config = dict(
    num_hidden_layers=8,
    hidden_size=192,
    n_experts=96,
    experts_per_token=4,
    d_expert=64,
    d_shared_expert=64,
    hidden_act='swiglu',
    moe_layers=[0, 1, 2, 3, 4, 5, 6, 7],
    router_score='sigmoid',
    normalize_top_k=True,
    routed_scale=2.5,
    balance_loss=0.0115,
    balance_bias=False,
    router_cosine_scale=14.0,
    shared_expert_gate=True,
    init_std_router=0.00685,
    lr_router=0.00094,
    vocab_size=31572,
    norm='rmsnorm',
    norm_eps=1e-05,
    tie_word_embeddings=False,
    optimizer='adamw',
    learning_rate=0.00222,
    beta1=0.9,
    beta2=0.98,
    batch_tokens=[65536, 131072, 262144],
    max_seq_len=512,
    train_tokens=415900000,
    max_steps=4507,
    dataset='wikipedia_en',
)
Below are experts of layer 4 (counted from 0) of a mixture-of-experts language model. Rows are named router (the router's row for the expert), gate (a neuron's input weights, with its number), up (a neuron's input weights, with its number) and show model dimensions 0-191. Each number is 200 + 40 x the weight over its row's rms, rounded and kept within 0 to 999.
Before each expert's rows: a language model's description of what the expert responds to. This comes from a sample of Wikipedia text that the model never trained on.

# expert 52
What it handles: Numbers and quantities. Whole numbers in tables, ranks, unit names and scores, such as 16th Battalion, 500, 100 level, 6–2, plus number words like hundred or million.
router,265,218,189,180,219,172,193,205,169,188,162,242,144,187,186,179,180,196,131,164,243,140,179,170,213,271,196,265,178,152,202,124,134,235,175,292,160,234,233,198,139,248,270,191,253,206,199,172,190,221,236,159,240,109,212,307,226,198,216,184,189,209,214,171,282,225,219,146,217,180,223,252,153,179,142,195,231,159,211,221,263,155,230,163,120,229,192,197,181,171,203,111,246,120,155,222,218,193,277,138,203,250,244,181,223,184,242,176,136,208,187,173,232,153,188,304,241,222,215,203,284,159,200,215,199,242,214,137,168,182,164,139,176,199,269,211,255,168,203,164,206,239,275,178,155,164,148,182,203,149,168,198,129,201,183,204,240,228,207,164,166,170,232,188,210,232,256,244,246,187,152,209,171,199,210,160,268,180,224,215,196,250,140,175,256,221,229,147,230,173,133,222
gate0,232,174,142,171,194,194,184,176,264,183,183,302,224,207,252,183,201,192,216,214,194,121,148,223,158,212,134,251,213,178,162,226,232,183,164,216,242,250,235,134,176,172,211,242,153,220,167,190,197,158,233,247,197,215,180,220,212,224,147,193,155,196,132,175,242,271,231,170,211,166,198,246,188,229,203,184,129,154,228,248,195,240,153,222,209,124,203,180,252,163,254,211,207,223,122,270,102,223,150,216,171,244,234,199,208,141,200,205,176,201,240,211,203,240,210,238,265,189,98,146,225,287,214,214,186,267,275,220,216,221,221,118,204,199,218,184,216,288,260,179,196,186,205,195,257,166,175,216,174,183,194,248,178,258,115,199,187,166,164,297,211,202,260,191,244,160,164,261,223,231,227,217,163,205,299,176,201,189,124,225,200,196,166,127,186,275,146,235,178,142,222,161
up0,166,273,184,158,176,175,165,216,195,253,246,187,178,239,155,249,219,129,184,153,147,208,145,172,259,262,191,203,271,156,204,239,251,189,194,211,151,195,131,142,183,183,215,247,221,241,181,288,196,227,164,150,193,165,201,158,283,204,146,280,126,214,234,227,177,218,192,185,202,271,232,217,193,165,160,245,220,251,139,170,240,130,190,297,165,213,293,212,189,218,206,184,157,188,237,132,213,153,224,177,200,127,162,222,208,251,206,144,199,170,237,231,207,171,228,228,193,210,193,237,220,172,192,236,143,185,163,99,214,120,191,294,227,194,157,160,213,193,132,160,214,213,219,165,217,217,169,184,145,154,161,195,228,188,172,273,107,149,132,173,247,185,154,227,214,193,186,198,222,231,202,157,151,175,173,180,213,200,197,199,159,157,215,163,227,268,205,90,207,193,253,183
gate1,207,167,224,122,236,186,228,219,199,114,215,154,209,186,251,167,174,197,243,138,195,67,198,253,165,196,174,204,171,230,216,170,240,204,162,226,158,196,196,267,165,224,248,182,293,189,132,200,236,211,155,200,243,220,197,180,170,246,157,179,133,153,210,196,159,164,190,189,232,301,195,226,216,265,172,213,227,282,185,195,183,246,237,245,167,177,279,193,150,214,307,234,175,186,143,200,129,208,160,226,171,256,209,231,213,149,163,162,240,181,233,225,199,134,289,245,199,190,205,262,174,225,224,238,219,167,161,153,203,243,123,174,214,256,243,159,167,199,212,168,153,206,153,226,171,106,187,226,232,151,271,157,210,213,165,180,168,198,156,148,193,214,147,247,244,152,207,212,192,190,152,210,175,188,231,171,143,240,214,223,189,210,260,149,215,256,210,160,170,216,306,178
up1,242,194,115,238,191,253,209,275,211,208,186,153,238,137,197,175,237,235,226,220,119,146,192,212,195,123,207,131,249,188,245,248,179,248,195,220,191,228,132,221,192,212,208,203,191,133,219,238,259,158,267,137,193,124,160,271,256,171,171,158,245,207,185,201,169,185,221,163,160,222,169,159,210,247,187,268,204,186,211,176,188,143,228,124,248,275,181,250,177,149,126,170,235,288,207,261,221,202,200,149,134,150,114,166,226,192,165,199,191,246,170,191,195,185,222,186,175,208,214,163,202,190,169,137,231,207,218,237,182,240,222,292,215,163,211,216,135,187,178,172,190,179,240,197,168,248,170,236,233,247,246,277,164,202,252,212,260,195,203,208,172,128,186,148,164,158,177,222,188,167,192,172,239,258,167,207,212,188,195,164,169,271,305,257,187,121,262,214,144,202,230,165

# expert 32
What it handles: List separators. Commas, and, or and pipes separating items in lists and tables, often with the next word's first letter, such as "and s" or ", L".
router,211,204,180,235,188,215,175,211,200,233,144,224,194,213,230,143,195,183,224,186,206,188,127,188,173,227,137,249,275,151,221,160,167,268,215,242,160,164,302,205,212,208,273,216,176,209,204,133,179,227,256,193,232,166,223,270,178,243,170,205,170,184,249,232,171,184,228,123,178,246,246,208,168,173,199,134,187,187,183,227,181,129,159,213,201,174,184,153,238,207,184,175,315,195,176,159,157,164,226,171,173,261,202,196,296,168,248,234,171,236,144,140,222,255,159,218,240,173,195,182,171,216,197,161,155,170,189,189,195,175,213,193,154,177,275,163,231,198,167,163,272,267,226,172,265,164,167,204,220,133,231,214,203,248,190,167,261,152,256,255,156,147,196,225,161,252,268,330,248,229,128,168,163,202,235,174,259,198,190,224,179,194,93,228,191,240,242,162,152,153,178,225
gate0,177,175,155,201,221,184,201,186,184,229,122,223,207,226,217,210,163,181,231,183,139,182,168,192,184,228,171,227,270,137,176,179,162,200,206,214,256,234,278,151,232,139,188,250,134,189,243,205,186,126,196,203,141,126,250,263,136,320,192,257,104,243,187,247,183,272,252,199,205,229,211,179,137,238,140,135,127,198,171,206,222,189,194,197,230,213,230,174,218,143,193,217,280,227,222,255,152,233,210,225,239,252,225,183,228,220,256,271,195,141,216,200,214,239,195,241,267,173,165,127,120,219,174,171,173,148,214,147,208,219,218,159,201,234,201,203,242,226,189,142,191,161,219,86,255,154,232,209,185,187,229,212,202,223,173,137,270,160,169,239,140,195,243,214,172,188,174,306,226,237,166,171,223,157,223,171,215,172,140,222,199,204,184,157,221,218,220,246,131,200,243,175
up0,165,266,186,238,218,283,191,258,214,264,147,186,166,178,159,226,237,156,172,247,142,178,159,146,213,224,194,153,250,154,227,228,203,166,196,126,201,229,201,200,230,227,132,253,235,231,190,254,208,160,208,153,269,172,206,180,264,229,207,279,211,171,164,239,148,249,184,158,120,155,244,213,201,159,239,225,173,234,151,150,203,170,192,226,207,177,211,232,197,200,174,171,191,260,249,204,202,204,175,130,233,160,243,188,185,235,234,199,172,170,304,216,183,255,257,206,155,203,200,224,183,177,185,202,194,153,161,103,210,222,188,233,221,264,156,228,303,212,162,219,255,137,306,178,250,231,213,171,152,153,189,252,183,160,148,210,103,127,169,229,213,178,98,256,176,208,139,266,159,203,155,194,234,121,177,165,211,192,207,188,182,198,205,236,197,200,243,172,229,184,169,146
gate1,251,244,186,175,206,168,209,151,230,147,242,234,213,227,146,143,208,207,252,224,198,119,225,226,234,164,203,207,194,167,229,272,208,215,130,135,234,197,164,141,136,203,229,152,135,179,277,200,211,215,282,158,176,170,215,187,244,136,244,230,171,115,188,217,282,136,220,165,244,252,270,131,294,255,185,222,158,308,289,205,184,241,134,180,208,167,209,261,194,219,243,166,202,239,206,234,181,249,180,174,128,185,201,207,200,246,199,206,210,222,214,164,183,188,239,250,180,174,172,223,271,182,229,288,251,218,182,168,264,266,148,203,188,263,202,291,168,265,217,190,189,174,180,165,231,192,149,224,191,193,195,191,215,256,268,210,168,145,139,199,216,193,219,220,224,202,220,177,181,205,190,255,176,95,179,196,181,146,148,214,179,200,203,201,187,226,218,175,222,247,251,164
up1,217,163,175,183,208,265,157,223,240,278,206,206,175,231,170,237,157,151,211,189,209,132,129,251,211,138,148,130,228,169,176,177,206,164,190,221,168,200,137,199,157,242,144,195,282,192,227,289,258,193,256,191,175,212,196,282,196,199,92,181,212,101,157,212,251,159,232,174,161,227,149,175,180,271,187,182,159,215,186,194,195,130,234,200,186,184,232,252,180,154,166,139,212,218,121,196,255,215,190,217,133,184,143,264,224,214,156,242,187,225,151,247,157,167,250,214,235,216,200,196,180,285,229,233,233,175,177,243,225,161,205,262,149,207,197,216,218,194,181,213,202,189,189,240,191,250,203,186,187,203,236,215,196,213,229,174,267,283,218,213,149,144,193,161,234,217,193,131,265,204,198,164,186,326,189,179,292,288,230,156,160,187,250,191,226,234,167,243,216,173,208,146

# expert 12
What it handles: Commas after proper names. Comma or possessive right after a name ending in a vowel, often opening an appositive, e.g. Zúñiga, a; Ma Ying-jeou; County,.
router,229,217,223,212,212,176,189,236,177,178,164,202,215,112,198,154,155,218,178,186,182,172,200,162,150,196,223,187,297,166,251,168,214,221,207,284,211,197,231,212,202,270,314,184,185,164,203,145,199,255,257,174,271,164,143,279,235,196,264,156,219,214,256,216,258,161,213,123,180,206,238,218,191,175,202,186,231,201,166,214,206,195,240,150,174,232,190,140,199,161,217,157,293,196,149,239,174,161,226,141,204,242,225,213,273,132,217,182,150,243,194,130,184,198,160,188,219,220,163,189,249,176,251,177,184,255,178,186,155,186,217,153,168,226,279,123,224,210,177,195,221,243,281,156,194,199,177,248,168,194,211,207,152,236,276,228,251,211,269,206,155,184,191,189,206,257,297,274,243,231,150,164,163,199,213,166,207,134,173,271,208,271,183,227,165,223,275,171,200,135,149,251
gate0,203,194,102,194,290,161,177,190,219,160,182,223,254,165,202,199,147,271,170,145,181,196,138,239,172,218,197,239,259,221,180,268,218,197,155,193,174,204,194,130,154,164,193,240,161,237,176,228,193,215,135,156,148,237,203,196,182,252,202,192,161,167,192,217,219,221,247,228,128,249,180,160,188,208,220,158,154,226,208,202,157,216,188,219,192,139,153,152,212,144,214,177,256,155,185,179,128,216,123,188,232,182,292,251,180,198,200,208,181,206,253,152,168,186,205,176,272,140,181,168,189,283,208,165,199,227,237,164,179,295,223,188,137,213,217,185,236,241,210,175,208,172,228,169,283,156,211,130,168,171,223,280,162,246,176,163,232,104,217,168,175,283,256,249,232,205,177,227,194,311,206,162,219,184,206,191,213,220,119,213,282,195,149,232,146,233,139,223,122,235,204,202
up0,155,234,232,232,251,228,199,233,187,234,218,258,216,204,166,204,161,203,207,247,187,190,114,203,259,313,233,149,204,144,200,192,232,173,160,208,138,237,226,221,208,213,188,285,207,266,170,198,201,206,197,159,233,225,201,227,308,213,193,281,136,286,237,257,228,238,196,161,140,177,190,257,227,134,226,242,197,186,126,179,156,181,220,194,188,204,209,177,212,208,216,140,85,244,227,150,236,208,159,156,227,234,225,229,175,185,190,165,174,202,225,185,201,191,154,229,170,160,165,239,233,254,218,234,151,201,132,141,211,133,183,210,253,174,142,199,223,186,193,230,168,191,247,162,314,256,229,241,169,146,212,285,168,164,171,258,136,208,234,209,214,232,151,236,187,290,187,143,208,177,238,176,170,156,120,154,159,168,227,163,185,130,195,227,148,191,229,165,207,171,219,175
gate1,265,212,130,180,245,184,234,189,175,154,195,197,165,181,172,100,181,253,194,206,208,166,241,207,176,155,198,135,170,214,206,190,171,189,125,183,237,194,166,226,159,259,208,106,242,191,206,216,178,232,216,177,249,125,189,140,220,191,247,170,205,109,249,169,202,182,163,149,271,227,217,199,262,232,225,207,217,263,161,198,191,262,220,152,161,187,153,240,174,212,274,267,203,215,221,177,147,201,193,216,115,242,152,196,200,184,230,239,177,215,132,187,198,181,240,218,155,207,249,224,216,158,226,268,212,214,128,200,207,298,114,184,247,259,258,198,138,242,221,154,185,283,260,186,229,233,199,305,282,150,260,187,216,203,200,198,190,187,188,199,184,197,160,196,191,178,238,157,152,187,191,212,213,206,187,150,219,180,244,222,232,212,285,158,140,204,289,129,166,214,262,163
up1,175,208,224,137,230,271,196,217,173,232,227,218,182,160,158,187,187,204,237,211,163,159,128,202,202,182,148,143,169,220,153,144,280,201,130,264,112,225,157,229,160,208,186,191,246,210,170,243,264,189,201,172,189,199,241,300,250,223,140,127,162,177,199,245,221,174,181,188,137,264,185,179,223,228,153,191,233,230,151,183,219,233,214,201,149,223,253,218,208,200,186,102,134,244,173,214,182,191,189,234,165,218,170,264,243,201,167,279,228,276,248,266,141,107,349,211,257,169,178,188,143,215,244,196,227,173,190,181,194,185,201,229,201,249,170,181,204,192,220,194,213,156,193,222,189,214,232,197,194,203,262,193,207,206,208,114,250,204,212,106,174,156,216,147,230,218,202,226,182,181,170,156,263,254,248,206,221,266,214,126,193,200,287,191,160,196,197,189,191,184,245,132